Below are experts of layer 7 (counted from 0) of a mixture-of-experts language model. Rows are named router (the router's row for the expert), gate (a neuron's input weights, with its number), up (a neuron's input weights, with its number), down (a neuron's output weights, with its number) and show model dimensions 0-31. Each number is 128 + 24 x the weight over its row's rms, rounded and kept within 0 to 255.
Before each expert's rows: "comes before" lists some tokens at least twice as common just after its tokens as in all text; "gets" lists some tokens that make up at least twice as much of what it gets as of all text. This comes from a sample of Wikipedia text that the model never trained on. Tokens count by the router's weight.

# expert 1
comes before: " |", "|", ";", ")", " /", " km"
gets: "\n", " ", " 0", " 1", " 2", " 3"
router [117 104 103 105 126 152  84  88 134 155 113 122 131 152 121 119 108 161 151 121 135 154  89 126 141 136 104 115 101 123 105 151]
gate0 [ 93 143 130 165 119  95 148 108 117 133 151 149 112 152 116 156 126 109 145 101 129 120 115  82  75  97 103 148 127 115 113 168]
up0 [140 129 135 123 127 138 134 152  93  79 114 119 138 123 119 141 157  63 114 120 110 108 115 119 105 134 104 120 128 119 147 141]
down0 [114 100 123 144 164 103 155  95 134 128 141 132 124  90 135 158 118 159 125 120 128 138 144 124 135 111 140 150 107 163  92 137]
gate1 [ 80 146 144  93 139 135 123 162 144 132 129 149 163 124 120 114 160 195  96 150 157 120 142 134 103 127 133 156 154 127 134 107]
up1 [174 110 140 123 134 149  65 135  95 103 130 123 144  90 144 124  96 139 140 122 113  92 120 120 161 123  94 122 147  71 141 156]
down1 [123  90 130 131 162 108 110  88 119 110 155 154 152 110 132 127 113 136  98 104  94 148 114 106 121 139  86 148 120 129 114 120]
gate2 [ 91 120 132 125 113 120 100 136 108 163 150 153 137 147 132 137 133  86 134 120  77 134 112 125  96  98 145  68 123 126 160 126]
up2 [156 120 118 140 153 161 138 133 134 109 121 126 134  64 144  72 147 156 119 179 112  81 106 104 142 107 156 127 151 103 144 165]
down2 [129 171 127 111  79 117 113 157 134 130 109 109 138 193 139 159 157  80 181 102 109 132 132 129 120 129 102 105 148 142 148 129]
gate3 [142 104 111 158 123 103 156 132 126  55 102 132 128 150 144 126 136 157 109 138 123  96 109 138 107 107 165 118  96 110 130 130]
up3 [111 109  96 148 133 132 138 179 100 142 124 135 114 140 149 110 135 136 110 130 137 120 131 101 161 151 132 118 149 112  98 105]
down3 [136 138 115 140 133 110 103 120 138 149 130 104 116 115 111 133 140 113 169 120 125 153 151 161 128 199 132 131 105 111 145 123]
gate4 [147 143 127 147 109 144 110 107 136 109 146 129 108 125 111 117 100 132  92 140  90  87 136 113 111 114  89 145 115 108 131 152]
up4 [135 118 160 129 206 155 104 129 113 161  90 117 118 161 167 139 108 144 150  93 108 107 130 107 120 108 111  57 168 119 139 106]
down4 [132 154 144  81  81  86 173 124 147 130 137 154 113  77 138 123 107  96 109  98 129 103  96 120 110 114 113 175  92 151 205 132]
gate5 [128 108 153 144  59 137 137 112 120  89 135 126 166 111 135  87 140 136 155 141 101 164 127 157 142  84 147 135 156 138 112 126]
up5 [ 70 144  93 157 139 142 170 165 128 115 108 116 129 152 127 133 120 111 127 110 105 156 120 128 174  98 135  78 139 138 131  83]
down5 [141 107 142 131  98 104 126 133 165  94 112 140 125 143 140 149 120 140 137 139 129  68 138 116  96 129 155 205 123 143 167 111]
gate6 [ 97 131  91 136 160 143 142 107 131 151 131 138 158 159 151 108 112 144 139 132 154 119 149 130 123 148 163  94 140 127 105  99]
up6 [ 81 106 112 118 138 147 120  81 162 127 140 114 162 156 101 132 105 115 179 159 107 119 146 103 115 153 176 134 123 131 143 135]
down6 [115 133 127 111 143 119 130 117 157 156 145 125  79 121 108 108 112  80 138 172 126 119 121 129 112 109 136 132 135 101 102  99]
gate7 [127 106 102 126 118 146 141 126 135 114 131 106 123 152 113 127 129 128 127 110 144 123  97 102 121 104 187 114 144 117  94 130]
up7 [141 181 150 140 134  85 165 111  79 162 161 145 154 115 121 102 117 149 107 171 162 128 172 148  94 120  97 133 100 120  91 113]
down7 [137 137 125 128 129 130 108 117  99 101  98 135 178 109  95 127 141 149 153 110 136 113 141 144 162 116 132 128 143  87 132 133]
gate8 [168 127 146 122 152 123  92  65  98 159  98  90 128 141 120 166 152 167 115 185  95 122 121 116 111 100 120 133 119 167 144 140]
up8 [135 151 167 162 153 152 117 187 125 115 157 160 137  92 136 123 148 124 112 134  85 143 151 137 160 104 104 128 156 145  81 110]
down8 [133 103 141 145  96 118 140 127 125 125 146 153 159 119 143 126 113 157 135 109 128 150 106  76  69 145 122 162 137  79 131 111]
gate9 [ 85 154 164 149  98 130  67 141 135  97  89 183 105 138 137 145 117 130 148 146 130 134 123 154 107 164 166 117 126 107 142 132]
up9 [126 117 132  85 132 147 121 134 122 113 136 121 107 101 140 125 107 145 142  90 174  82 102 142 123 147 119 124 151 137 158 149]
down9 [122  91  87 108 161 120 128 134  98 129 106 128 126 122  93  81 147 111 108 166 126 117 110 111  91 159 117 155 125 125 111  68]
gate10 [148 150 185 170 127 113 115 134  95 137 114 107 128 155 104 113 132 139 132 139 100 122 150 149  78  91  91 167 106 128  70 175]
up10 [ 85 158 168 129 131 137  70 126  99  91  98 168  81 107  98  97 134 128 106 102 129 142 140  59 114 117  86  83 148 152  72 138]
down10 [101 134 175 158 108 132 164 120 145 125 108 125 123 141 152 122 118 111 135 156 103 102 156 122  93 146 170 137 144 156 101 113]
gate11 [127 111  89 160  93 150  90 136 150 132 107 151 113 101 151 119 152 116 103 124 112 167 106 125 160 154  90 168 125 119 162 113]
up11 [120 137 136 163 117 135 112 126 158 138 109 136 103 114 167 113 133 149 139 109 163 142 117 113 109 153 131  93 149 108 164 199]
down11 [148 109  90 150 127 102 164 161  97  94 133 102 112 123 102  85  93 129 124 122 122 125 108 143 168 170 106 147 110 120  92 170]
gate12 [157 121 114 106  97 140  77 102 109 138 144 128 143 152 124 121 159 131  61 142 153 121  97 128  71 151 129 141  98 150 109 151]
up12 [150 148 133 126  60 142 155 121 111 107 107 185 123 165  94 101 132  93  80 116 146 127 140 122 117 145 126 122 110 103  98 152]
down12 [186 122  88 134 102 148 129 134 134 141 127 122 142 132 106 146 135 132  92  98 135  93 132 149 132 129 135 162 164 153 127 130]
gate13 [155  97 120 127 120 122 150 129 113 127 165 144 143 160 136 121  99 119 145 157 106 162 169 118 147 141 138 177 128 137 129 135]
up13 [112 122 169 146 115 158  94 148 156 142 100 115 176  97 106 150 121 133 143 140 121 133 118 167  55 108  99 113 100 155  82 133]
down13 [157 153 144 125 127 108 111 133 132 133  89 128 117 126 153 136 131 145 136 141 154 114 138 110 100 113 168 134 106 128 132 169]
gate14 [170 165 139  96 130 104 126 152 121 111 119 158  84 163 130 112 131 161 132 155 121 122 149 138 144 114 147 130 126 107 120 112]
up14 [142 148 119 108  77 112 131 101  91 177 135 133 126 116 160 116 112 112 160 137 112 139  88 147 117  59 141 162  96 166 115 174]
down14 [105 131 171 120 105 128 123 105 147 130 100 159 145 137 152  80 115 144 103 143 154 115 138 137 132 141 178 176 113 122  99 122]
gate15 [153 151 100 154  82 131 129 179 144  83  62 127 144 123 145 135 135 123 120 101 158 138 157 156  51 150 165 156 138 145 110 139]
up15 [114  90 103 123 158 136 173 128 121 111 141 109 116  89 100 141 112 144 114 123 106 117 160  94 142 102  90 129 131 125 160 114]
down15 [167 119 100 118 109 109 134 139 116 108 107 115 130 111 132  93 142 154 164 124 130 103  80 109 142  74 132 121 120  86 122 105]
gate16 [141 153 114 147 104 122 117 138  77 147 173  97 104 137  91 125 128 153 136 169  94 120 150 140 139 171 123 142 148 126 136 137]
up16 [131 106 128 127 147 121  99 138 122 104 109 112 114 120 123 155 140 124 149 148 152 123 154 134 131 118 102 174 120  88 122 150]
down16 [134  95 167 131 173 114 158 159  93 139 162 129 173 140 102  84 103 164 136 118  99 193 162  77 111 109 116 136 139 115  88 115]
gate17 [122 135 149 144 139 134 119  82 117 147 152 127 140 112 188 141 131 141 101 138 120 128 134 156  96 138 105 144  99 162 117 121]
up17 [109 128 133  97 114 133  95 134 130 111 116 136 129 109  54 135 118 140 131 117 132 138  96 132 129 129 162 142 141  83  98 125]
down17 [130 137 153 128 124  93 141 115 145 104  90 117 152 128 121  56 115 137 106 138 125 158 126 106 102 122 130 151 134 127 143 148]
gate18 [155 136 126  98 130 162 132 123 111 124 145 133 108 161 157  98 157 116 116 111 124 121 171 123 121 127 140 195 151 152 203 164]
up18 [153 126 143 165 110 128 134 153 157 129 167  88  82 103 141  75 158 122 136 189 122  75 130 142 131 112  73 120 121 114 148 141]
down18 [100 106 130 106 138 152  85 144  92 101  90 103 104 116 100  98 132 111  93 149 125  64 123 167  95 108 120 128 123 111 117 114]
gate19 [171 118 134 132 104 152 153 129 132 144 127 104 131 111 101 144 113 157 158 122 137 108 113 118 100 145 144 150  89 107 130 183]
up19 [ 94 120 137 115 165 102 159 165 129 125 131 156 107 117 151  92 117 147 119 125 116 149  99 126  71 137  79  84 102 115 130  89]
down19 [147 121 117 127 144 135 118 124 124 104 116 104 136 130 128 104 128 156 153 163 114  88 114 128  95 125 133 111 160 144 115 136]
gate20 [128 103 142 113 130 167  80  61 112  96  99 105 143 137 112 116 120 120 118 119  89  68 140 104 101 119 146 144 154  98 119 148]
up20 [117 130 106 112 154 134  89 139 126  95 111 137 115 126 154 175 165 135 163  83 116  90 134 156 101 105 150 174 167 132 146 164]
down20 [148 122 151 123 130 152 167 115 110 165 172 131 156 166 112 125 131 152 146  86 129 160  72 120 126 129 105 105 110 118 146 147]
gate21 [134 118 114 136  99 124 158 150 109 110 104 165 139 120  88 141  84 136  90  83 139 149 115 133 125 183 118 101 124 129 109 106]
up21 [101 110 112 119 170 103 138  96 141 138 102 120 124 112  97 123 111 124 110 129  74 122 111 116 127 115 104  92 104  98 148 176]
down21 [126 149 175 110 105 145 146 123 106 171  64 103 138 132 148 138 116  97 132 131 111 103 120 130 102 112 158 104 145 153 158 170]
gate22 [148 103 141 103 158 133  81 124 133 122 158  72 110 164 121  88 135 157 101 119 131 117 116 125 111 155 117 131 115 116 141 139]
up22 [155 145  91 159 106 101 129 135 140 127 120 114 138 105 120 120 129 145  72 129 143 117 126 143 138 112 129 155 153 100 146  98]
down22 [131 158 161 162 116 131 122 141 114 116  96 121 113 117 147 128 136 126 118 140 159  91 154 141 113 117 131 158 142 105 127 128]
gate23 [138 118 172 127 104 105  98  90 155 132 129 128 134  86 122 104 146 128 126 107 130 134  99 114 133 113 149 155  91 150 120 136]
up23 [124 126 128 120 156 152 122 141 140  87 159  95 104 139 123 127  88 155 129 120 103  50 130 140 129 120 114  98 120 116 151 105]
down23 [131 133 141 131 152 149 142 111 121 124 116 153 134 139 157 147 129 133 149 125 116 132 109 154  84 138 129 158 109 193 126 121]
gate24 [132 175 116 132 155 136 119 135  74 135 126 146  88 112 102 121 137 132 118 128 147 103 100 109 171 152 113 111  78 107 148  92]
up24 [110 123 124 118 132 113 139 129 120 111 142  83  72 104 108 136 121 145 165 178 105 119  84 141 143 141 136 107 173 116 143 129]
down24 [169  75 145 121 110 130 150  93 130 135 144 122 103 131 153 129 137 105 140 128 126 165 112 155 101 142 147  98 168 155 118 110]
gate25 [133 176  97 103 139  57 160 132 119 143 133 127 153 126 120 113 150 141 110 155 113  83 157 112 105 145 100 132 161 128 162  64]
up25 [106 124 116 166  81 129 135 141 147 105 125 134  94  54 133 125 107 125 134 132 127 143  70 100 108 126 113 122 120 124 141 151]
down25 [162  99 121  91 103 133 157 122 121 126 146 143 147 130 132 131  74 137 142 147 134 143 111  98 107 145  89 171 132 153 158 128]
gate26 [101  92 104 155 155  88 145 153  91 147 158  87  96 123 126 122 140 183 148 154 105 165 148 113 145 161 120 102  93 138 136 144]
up26 [118 101 169  78 152 143 116 105 133 125 117 118 124 115  95 142 130 138 114  94 166 135 144 135 114 132 164 145 114  99 159 111]
down26 [154 182 123 132  49 125 178 133 112 191 123 152 106 126 170 171 155 122 143 134 145 137 103 111 110 108 124 117 136 107 154 126]
gate27 [105 137 116 132 100 114 120 110 128  95 130 140 114 130 118 129 118 131 121  91  93 178 159 146  97 174 134 146 109 134  65  94]
up27 [129 160 133 124 176 175 116 120 124 160 130 106 132 120 128  91 117 149 134 120 113  97 128 137 145 135 125  93  99 122 123  69]
down27 [169 111 110 203 131 126 175 122  99  93  96 100 137  80 141 126 110 159 114 149 161 138  91 142 183 109 126 149 127 124  88 147]
gate28 [131 101  98 119 132  93 164 155 144  88 108 134  99 146 132 107  89 111 116 118  93 133 103 139 112 108 181 144 184 105 155 157]
up28 [100 186  82 123 133 103 167 147 141 106 104 123 119  97 150 152 132 159 106 154 108 119 120 114 117 111 127 164 138 139 149 124]
down28 [139 125 158 141 132 157  89 158  98 133 142 131 114 146 137 122 154 125 139 107  94 114  95 153 146 135 148 141 136 132 144 124]
gate29 [114 111  88 154 124 119 147 151 126 162 127 156 166 136 104 135 110 148 145 171 174  68 101 133 139 153 146 154 100 151 110 134]
up29 [107 115 131 113 132 132 116 133 131 119 137 132 115 165 166 133 124  92 113 109 147 142 139 177 131 171 133 117 142 172 128 151]
down29 [131 123 118  82 147 154 144 164 132 130  93 118  94 139 106 125 118 133 126 123 162 145 114 112 123 154 164 123 112 134 132 100]
gate30 [145 128 152 113 103 113 180 105 128 131 145 152 138 119 129 126 140 147 151 144 126 108 118 139 104 105  90 164 116 157 116 136]
up30 [103 114 126 131 136 113 146 152 142 144 121 144  78 131 179 107 159 109 100 103 110  88  88 112 130 165 134 112 105 124 119 108]
down30 [108 144 108  93 133 150 169 126  99  94 140 142 155 116 118 155  93 106  89 116 157 156 136  87 168 105 133 141 122 147 150  99]
gate31 [129 144 122 160  92 123  95 184 112 132 146 125 117 134 164 145 116 123 133 127 171 157 152 108 165 111 177 144 137 147 115 104]
up31 [147 133 114 110 131 136 129 147  98 159 126 125 107 112 178 127 142 137 120 135 165 106 124 112 110 146 163 144 114 137  98 110]
down31 [142 134 114 112 118 125 107 165 155 146 141 131 112  89 139 165  84 103 141 129 152 130 132 112 105 136 129 142 124 155 160 136]
gate32 [ 79 160 100 143 146 108 120 134 147 103  45  96 130 145  96 162 149 123 141  89 128 167 128 113 138 119 142  85 112 118 138 141]
up32 [122 145 111  96 134 162 132 125 157 164 123 144 112 153 130 135 133 140 138 114 168 152 139 163 115 105 100 121 154 116 141 116]
down32 [181  88  99 152 129 120 125  90  94 138 161  62 120  81 156 143 106 160 110 104 197 122  93 106 179 104 150 101 136  97 101  90]
gate33 [113 141 122 212 129 129 154 127 117 140 116 112 132 124 123 111 120  91 152 115 141 122 119 135 138  82 105  74 138  91 100 195]
up33 [130 132  62 142  83 128 118 135 124  76 162 117 111  90 104 138 151 109 134 149 147 111 134 110 150 159 147 134 124 152  77 108]
down33 [129 170 133 144 126 113 136 141 165  89 148 146 149  77 132 134 146 107 158 130 173 112 137 140 133 143 117 153 132 115 143 166]
gate34 [157 121 170 120 129 149 139 101  89  96 133 122  88 130 165 123 134 119 171 126 110 126 156 114 150  74 140  98 104 125 155 127]
up34 [123 183  71 129 113 161 129 132 137 160 111 126 161 137 147 176 160 135 104 118 165 130 115 132 145  91 134 125 119 159 124 110]
down34 [ 82 145 130 137 108 135 156 111 109 146 156 124 122 114 106 131 137 135 130 154 123 122 124 131 120 142 130 139 163 164 118 108]
gate35 [132 125 111 147 131 115 148 132 127 144 138 143  90  59 141 141 103 179 121 134 112 131 149 138 121 127 151 120 126 110 110 144]
up35 [127  84  93 102 196  85 146 114 122 127 146 160  99  71 148 147 119 153  80 151 102 102 115 123 122 130 151 122  87 148 143 132]
down35 [147 145 130 184 107  86 116 101 158 154 105  86 126 152 118  85  99 132 115 109 154  99 135 161 109 154 115 112 102 122  91 157]
gate36 [156 102 116 147 114 120 119  95  79 127 137 161 140  95  70  94 130  90 165 127 132 140 160 141 111 132 134 137  98 126  92 174]
up36 [134 110 129 123 136 127 138  90  93 126 114  93 171 167 108 126 150 128 130 164 140 144 169 105 147 155 168 164 122 129 123 125]
down36 [ 98 109 161 129 128 137 142 137 183 128 135 146 161 146 118 172  97 121 110 110 126 113 122  98 144 132 131 105 117 135 116 112]
gate37 [128  83 114 121 141 123 136 108 114 124 164 128 109 150 116 116 113 118 166 133 100 149  94 126 159 131 134 130 154 119 105 181]
up37 [169 132 123 145 129  91 127 143 155 134  94 186 154 109 113 118 152 160 130 131 151 175 102 144 122 161  97 119  99 129  99  85]
down37 [115 172 181 111 127 137 124 133 111  97 113 143 156 125 144 103 127 128 133 128 117 109 163 108 150 132 174  90 174 121 144 168]
gate38 [152 124 111 149 137 110 124 143  85 141 142 112  81 100  87 121 142 132 119 127  99 136 177 101 125  71 108 148 107 146 156 136]
up38 [101 178 149 168 130 132 133 107 103 112 138 101 143 157 112 151  90 158 130 109 134 155 144 117 158 132 154 108  91  60 149 129]
down38 [139 135 151  91 148 163 136 121 143 135 148  82  96 136 151  90 117 142 150 151 157 136 143 139 168 138  88 116 122  78 135 153]
gate39 [110 106 117 150 171 131 181 123 131 154 121 162 100 143 173 163 146 119 117 132  99 155 151 128 130 138 102 136 123 128 149 107]
up39 [ 98 163 148 165 150 139 151 102 153 137 121 136 154 160 101 154  97 108 149 127 125 150 111 117 154 138 131 149 146 129 128 115]
down39 [ 90 110 112 169 131 113 114 163 163 152 169 105 141 122 115 118 117 187 142  85 127 128 189 133 131 142 156 203 124 133 100 123]
gate40 [122 139 135 117 139 142  84 127 116 145 105 131 127 106 154 126 160 129 129 136 102 119 178 162 102 134 107  92 121 107 133 139]
up40 [ 87 168 122 153 159 121 154 133 113  90  77 148 112  52 127 126 187 121 154 162 129 164 179 129 173 136 124 133 136 120 131 126]
down40 [128 162 193 141  91 142  85 172 129 136 110 167 132 167 141 132 126 193  80  87 124  97 142 145 103 140 155 144 129  97  93 158]
gate41 [170 132 115 148  81 143 131 144 114 136 141 127 115 138 140 105 137 117 108  98 133 165 120 123 154 136 142 125 174 124 172 143]
up41 [118 139 115 119 119 196 124 114 120 114 127 137 151 121 111 160 127  93 143 113 127 110 132 118 167  92 141 107 112 114 127 131]
down41 [162 160 150 127 106 116 108 111 130 120 108 130 144 117 141 127 131 101 161 169 147 103 125 136 100 112 156 104 137 152 125 164]
gate42 [111  94 126  99 199 116 135 172 140 128 126 137 126 115 119 174 143 144 121 113 115 129 132 103 115  97 128 133  98 141 133  85]
up42 [130  98 161 138 156  95 130 149 151 129 131 150 116 115 103 169 156 114 150 162  99 118 171 123 137 136 167 185  93 119 131 138]
down42 [159 128 126 107 147 121 154  98  85 129 145 137  89 116 125 135 143 128 156 118 142 155 125 145 135 149 139 120 150 147 140 133]
gate43 [133 100 101 135 154 132 117 114 109 140  86 110 161 196 125 115  62 153  84 110 107 153 127 108 132 146 133 156 104 147 122 126]
up43 [166 149 153 137  98 149 138 128 130 143 135 130 113  96 108 138 167 105 139 111 118 135 121 141 142 106 132 108 139 148 176  95]
down43 [106 130 103 121  99 105  90 112 146 100 158 169 164 153 125 137 126 118  92 192 112 134 134 110 115 134 154 131 115 120 109 109]
gate44 [ 89 112 106 129 115 111  98 108 137 109 100 138 116 118 170 122 107 148 147 102 183  93 100 128 102 156 148 129 141 151 160 135]
up44 [142 127 107 118 108 151 121 127 111 124 125 148 117 157 134 115 150 183 133 108 133 136 135  97  77 127 112 100 156 188 116  99]
down44 [136 112 133 123  95 155 129 157 125 107 143 145 110 103  87 107 115 113 138  60 159 107 111 142 110 156  94 162 152 163 137 114]
gate45 [ 96 104 170 192 122 171 169 138 121 120 127  99 108 134 123 123  94 161 144 102 144 173 120 162 152 133 118 153 128 107  94 118]
up45 [158 156 128 114 111 116 141 155 115 141 111 138 104 121 132  88 165  91 118 131 167 134 157 118 132 110  96 115 121 126 178 168]
down45 [112 127 116 131 165 133 118 168  97 106 121 135 110 119 105  92 150  88 141 163 116 138 146 137 137  98  93 106 104 121 131 131]
gate46 [111 127 122 116 136 113 105  86 130 158 143 104 131 132 132 142 159 148  99 130 113 103 137 126 160 125 122  98 140 115 109 157]
up46 [ 85 134 165 114 113 150 126 149 150 123 133 150 109 119  97 121 115 141 159 133 160  82 120 168 159  92 153 136 102  97 106 107]
down46 [116  66 113 128 158 185 178 132 145  97 124 102 119 102 103 177 143  95 140 146 157 136  96 141 123 136 119 102 148 163 125 121]
gate47 [121 126 142 128 135 120 144 128 134 110 108 167 129 114 113 145 121 118 163 133 119 102  97 115 129 141 109 158 178 126 135 135]
up47 [121 152 137 108 145 112 148  66  84 123 142 106  99 108 163 122 161 158 122 102 126 123 117 190  96 132 176 135 118 162 112 122]
down47 [130 157 119 102 138 145  66 177 125  83  95 100 116 129  92 126 133 135 132 140 125 127 160 104 106 158 108 145 118 136 118  83]
gate48 [153 115 119 177 131  95 142 157 117 122 124 128 138 133 108 114 107 108 162 177 156 157 190 140 166 141 125  92 187 117 145 149]
up48 [128 155  82 115  98 141 122 135 160 141 150 135 135 123 104 129 131 116 102 167 113 122 175 148  98  82 149  98 157 172 112 154]
down48 [107 174 141 139 128 114 130 121 107 123  98 161 137 105 147  85 166  90  96 122 156  77 140 162 111 130 125 110 106 107 107  98]
gate49 [ 82 150 122  92 136  98 103 180 119 137 140  96 146 135 123 114 141 144 135 116 178 138 159 156 106 116 101 167 161 150 112 142]
up49 [116 113 153 152 106 104  90 147 132 149 176 116 139 138  90 135  77 137 102 127 161 140 175 124 102 180 140 150 104 111 137 145]
down49 [114  88 146 162  73  96 127 127 172 158 109 151 113 118  98 125 135 165 123 148 105 155 140 130  93 135 112 168 133 129 107 160]
gate50 [188 104  89  74 154 116 124 145  78 101 150 136 124 181 136 114  86 138 139 155 114 131 106 118 123  73 108 154 140 137 131 164]
up50 [145 132 133 136 140  83 189 155 134 159 118 125 151 114  85 136 154  92 158 146 145  84 118 129 140 134 111 168 115 144 120 124]
down50 [165 165 122  99  95 135 111 117 109  93 144 140 129 152 130 116 139 127 101 156  78  97 123 123 111 121 116 189 132 123 125 111]
gate51 [127 159 116  99  92 174 145 121 118 157 120 173 113 179 101 129 145 134 119 110  92 145 150 129  96 117 140 105 137 132 145 151]
up51 [172 138 103 152  99 176 114 111  95 119 119 128 137 125  93 111 121 114 140 147 135 138 101 119 190 142 149 109 131 107 118 131]
down51 [132 113  58 113 148 137  85 103 144 130 110 158 126 121 126 143 156  93 117 109 101  65 116  98 136  93 147 141  86  97 130 153]
gate52 [ 89 139 173 115 152 128 161  98 118 119 162 139 122 171 116  89 143  96 149 158 160 127 135  99 145 154 159 133 103 105 135 125]
up52 [143 102 114 106 126 134 133 133 120 123 169 133 128 156 127 116 149 158 156 143 126 108 125 114 108 153 184 128 108 128 163 118]
down52 [124 179 116 163 104 124 128 103 102 162 142 106 104  91 150 118  93 133 149 105 109 119 122 132 127 124 124 140 151 124 115  95]
gate53 [125  97  84 123 155 111 149  95 103 160 128  99  72 164 154 100 142 129 119 164 121 121 117 123  98 140  89  85 132 163 120 155]
up53 [116 145 177 185 122 118 107 124 120 135 144 122 146  97 129 141 120 152 134 151 140 116 113 155 136 153 136 127 137 153 154 154]
down53 [138 125 113 161 109 158 126 120  98 145 108 150 171  94 145 155 101  89  94  98 166 162 114 113 119 125 111 156 138 146 170  77]
gate54 [115 164 115 101  87  99 112 129 135 157 113 134 147 104 100 159 136  66 102 132 102 111 116 140  98 120 140 126 161 114 182 130]
up54 [ 93  95 154 173 123 159 151  81 131 105 114 123  90 143  99 164 145 117 141 165 119 138 150 109 153 123  86 120 189 153 109 112]
down54 [122 116  67  74 152 164 130 156 117 120 142 123 113 180 108 159 142  99 193 136 141 137 108 148 156 145 180 134 144 143 140 166]
gate55 [161 154 124  98 181 126 164 137 123 148 163 145 117 133 111 145 140 146 141 129 106 114 136  89 113 115 114 128 136 119 117 128]
up55 [121 117 138 115 111 156  81 105 142 143 110 133 130 100 116 101 168 134  83 167 136  97 138 134 128 122  88 134 127 135 187 119]
down55 [113  92 186 140  97 124 116  85 103 116 126 135  77 160  92 131 123 144 153 117 129 121 170 143 136 105 143 157 169 175 143 133]
gate56 [134  84 152 137 141 135 119 120 164 105  83 122 159 123 145 145  93 111 106 126 106 160 117 137 108 141 127 125 137 162 128 138]
up56 [141  93 138 158 120 119 100 146 155 107 104 149  92 120 113 175  96 172 129 104 129 133 118 130 122 128 129  81 116 154 155 140]
down56 [128  88 117 110 126 127 101 110 175 131 152 153 121 120 115  84  93 136 136 113 160 110 134 121 126  98 150 114 161 130 109 123]
gate57 [139 124 139 143 153 123 122 178 105 166  94  69 101  93 103 167 155 131 139 141 154 141 138 153 139 111 155 132 169  84 153 128]
up57 [162 110 105 142 135 152  94 106  90  50 114 136 134 106 112 102  97  85 128 144 122 111 141 102 127 136 179  85 160 122 137 104]
down57 [120 109 180 140 161  81 124 116 142 119 144 134 112  93 133 110 135 114  73 173  88 111 122 147 104  73 123 105 144 112 129 102]
gate58 [ 84 108  99 107 152 130 110 148  81 105 114 105 126 145 128 116 141 126 131 167 110 134 162 124 137 101  74 108 143 161 107 103]
up58 [164 124 142 122 133  85 132  94 133  69 133 123 107 151 171 116 154  88 151 127 134 149  53  84 150 124 125 104 134 162 115 146]
down58 [111 154 117 137 126 174 105 116 173 172 132  81 135 112 121 105 120 167 153 155  74 107 152  91 117 112 137 117 109 121 112 128]
gate59 [176 145 164 119 160 135  80 145 106  92 128 151 125 130 178 136 179 116  93 108 123 127 112 149 118 150 126 165 133 150 138 129]
up59 [123 166 138 123 141 150 130 104 131 142 142 112 142 114 133 164  85 121 137 125 132 165  93 109 125 127 150 102 132  78 135 110]
down59 [151  90 139 134 124 146 156 107 138 150 123  99 109 124 115 133 183  76 108 114 104  98  96 164  81 130 124 111  98  88 154 123]
gate60 [132 129 137 135 115 120 159 158 105 135 112 106 161 159 159  93 132 122 121 164 165  80 128 180 117  97 148 129 135 125 136 199]
up60 [102 108 133  92 130 155 130 128 167 155 122 131  83 105 126 146 160 109 202 114 108 119 109 123 107 133 117 131 127 141  87 118]
down60 [ 98 136 138 105 129  87 125 133 147 140 107 161  65  92  99  83 116  86 128 156 142 116 116 143 125 130 101 149 120 138 160  87]
gate61 [ 90 140 153 143 122 118 130 122 103 115 129 138 163 128 146 149 171 116 112 125 147 177 113 141 135 133 174 132 101 197 105 115]
up61 [106 156 134 133 100 141 144 117 161 174 125 138 113 123 114 114 101 114 120 150  99 134 143 106 104 153 135  99 167 113  56  87]
down61 [161 137 164 176 150 115 137 109 137 107 116 117 107 114 145 135 148 149 138 142 104 149 158 121 128 119 102 115 138 146 151 122]
gate62 [129  73 156 122 126 130 168 132 125 182 177 174 118 166  94 120 129 140 105 125 111 140 115 127 146 138 132 134 109 143  93 140]
up62 [175 108  96 106 163 134 131 121 135 148 134  65  97 118 148 135 153 133  82 157 113 104 119 122 123 148 145 146 170 168 161 153]
down62 [121 102 105 137 158  85 151 112 101  93 167 145 155 158 118 142 151  93 118 159 127 121 147 117 116 112 117 124 157 136  97 163]
gate63 [164 119 173 132 123 102 109 164 148 135 128 152 117 158 153 125 119 113 112 101 109 122 127 173  96 139 159 144 165 157 178 161]
up63 [165 124 116 160 111 126 118 109 150 183  87 153 103 150 129 120 120 161 112 138 131 106 139 123 120 128 139 119 117  80 156 161]
down63 [144 135 134 138 150  78 159 128 120 170 132 131 120 113 139 119 131 185 135 154 121 154  88 117 152 120 134 158 129 156 101 139]
gate64 [122  99 106 115 124 156 161 134  99 136  95 162 147 120 133  93 168 169 134 165 113 141 135 143 149 147 162 141 144 145  93 148]
up64 [122 116 120 112 119  98 131 135 156 160 125 104 180 116 134 142 104 125 101  95 124 127 149 138 118 166 138  79 149 126  90 136]
down64 [133 128 154 148  70  99 148 111 131  82 168 130 130 152 128 136 152 107 127 178  95 129 137 115 114 178  87 117 144 132 174 105]
gate65 [115 105 122 147 181 117  96 111  88 103  85 132 118 103 128  88 181 153 128 129 131 146 159 128 124 102 107 139 174 149 156 129]
up65 [134 132 173 116  69 109 145 126 116 119 179 105 170 141 151 161 116  96 133 144 164 133  78 101 162 135 128 116 133  63 132 151]
down65 [137 108 105 154 127 106 140 135 118 126 153 132 121 139 152 135 124 132 121 127 110 128  79 121 193 135 141 113 112 147 110 114]
gate66 [126 107 117 134 115 126 120 132 101 148 154 135 156 138 118 129 201 110 123 132 101 144 117 129 114 165  90 144 159 115 110 152]
up66 [121 130 127 100 130 132 137  99  82 130 122 110 127 141 124  99  97 124 186 118  93 156 154 146 110  67 136 102 133 168 152 136]
down66 [145 128 144 133 129 104 115 172 136 128  80 148 134 122 129 120 118 132 127 130 130 126 142 106 151  92 112  96 116 164 117 111]
gate67 [ 75 126  91 133 103 103 114 122 138 122  98 120 114 132 115 117 132 116 101 133 103 140  94 128 122 147 126 173 124 103 147 163]
up67 [172 131  97 200 102 178 152 133 108 147 128 144 159 101 136 130 143 156 159 140 126 179 119 142 124  64 129  91 143 121 149 134]
down67 [187 133 140  82 138 119 115 151 138 134 119 186 139 137 115 129 162 182  99 123 129 171 116 158 121 109  92 158 108 127  82 174]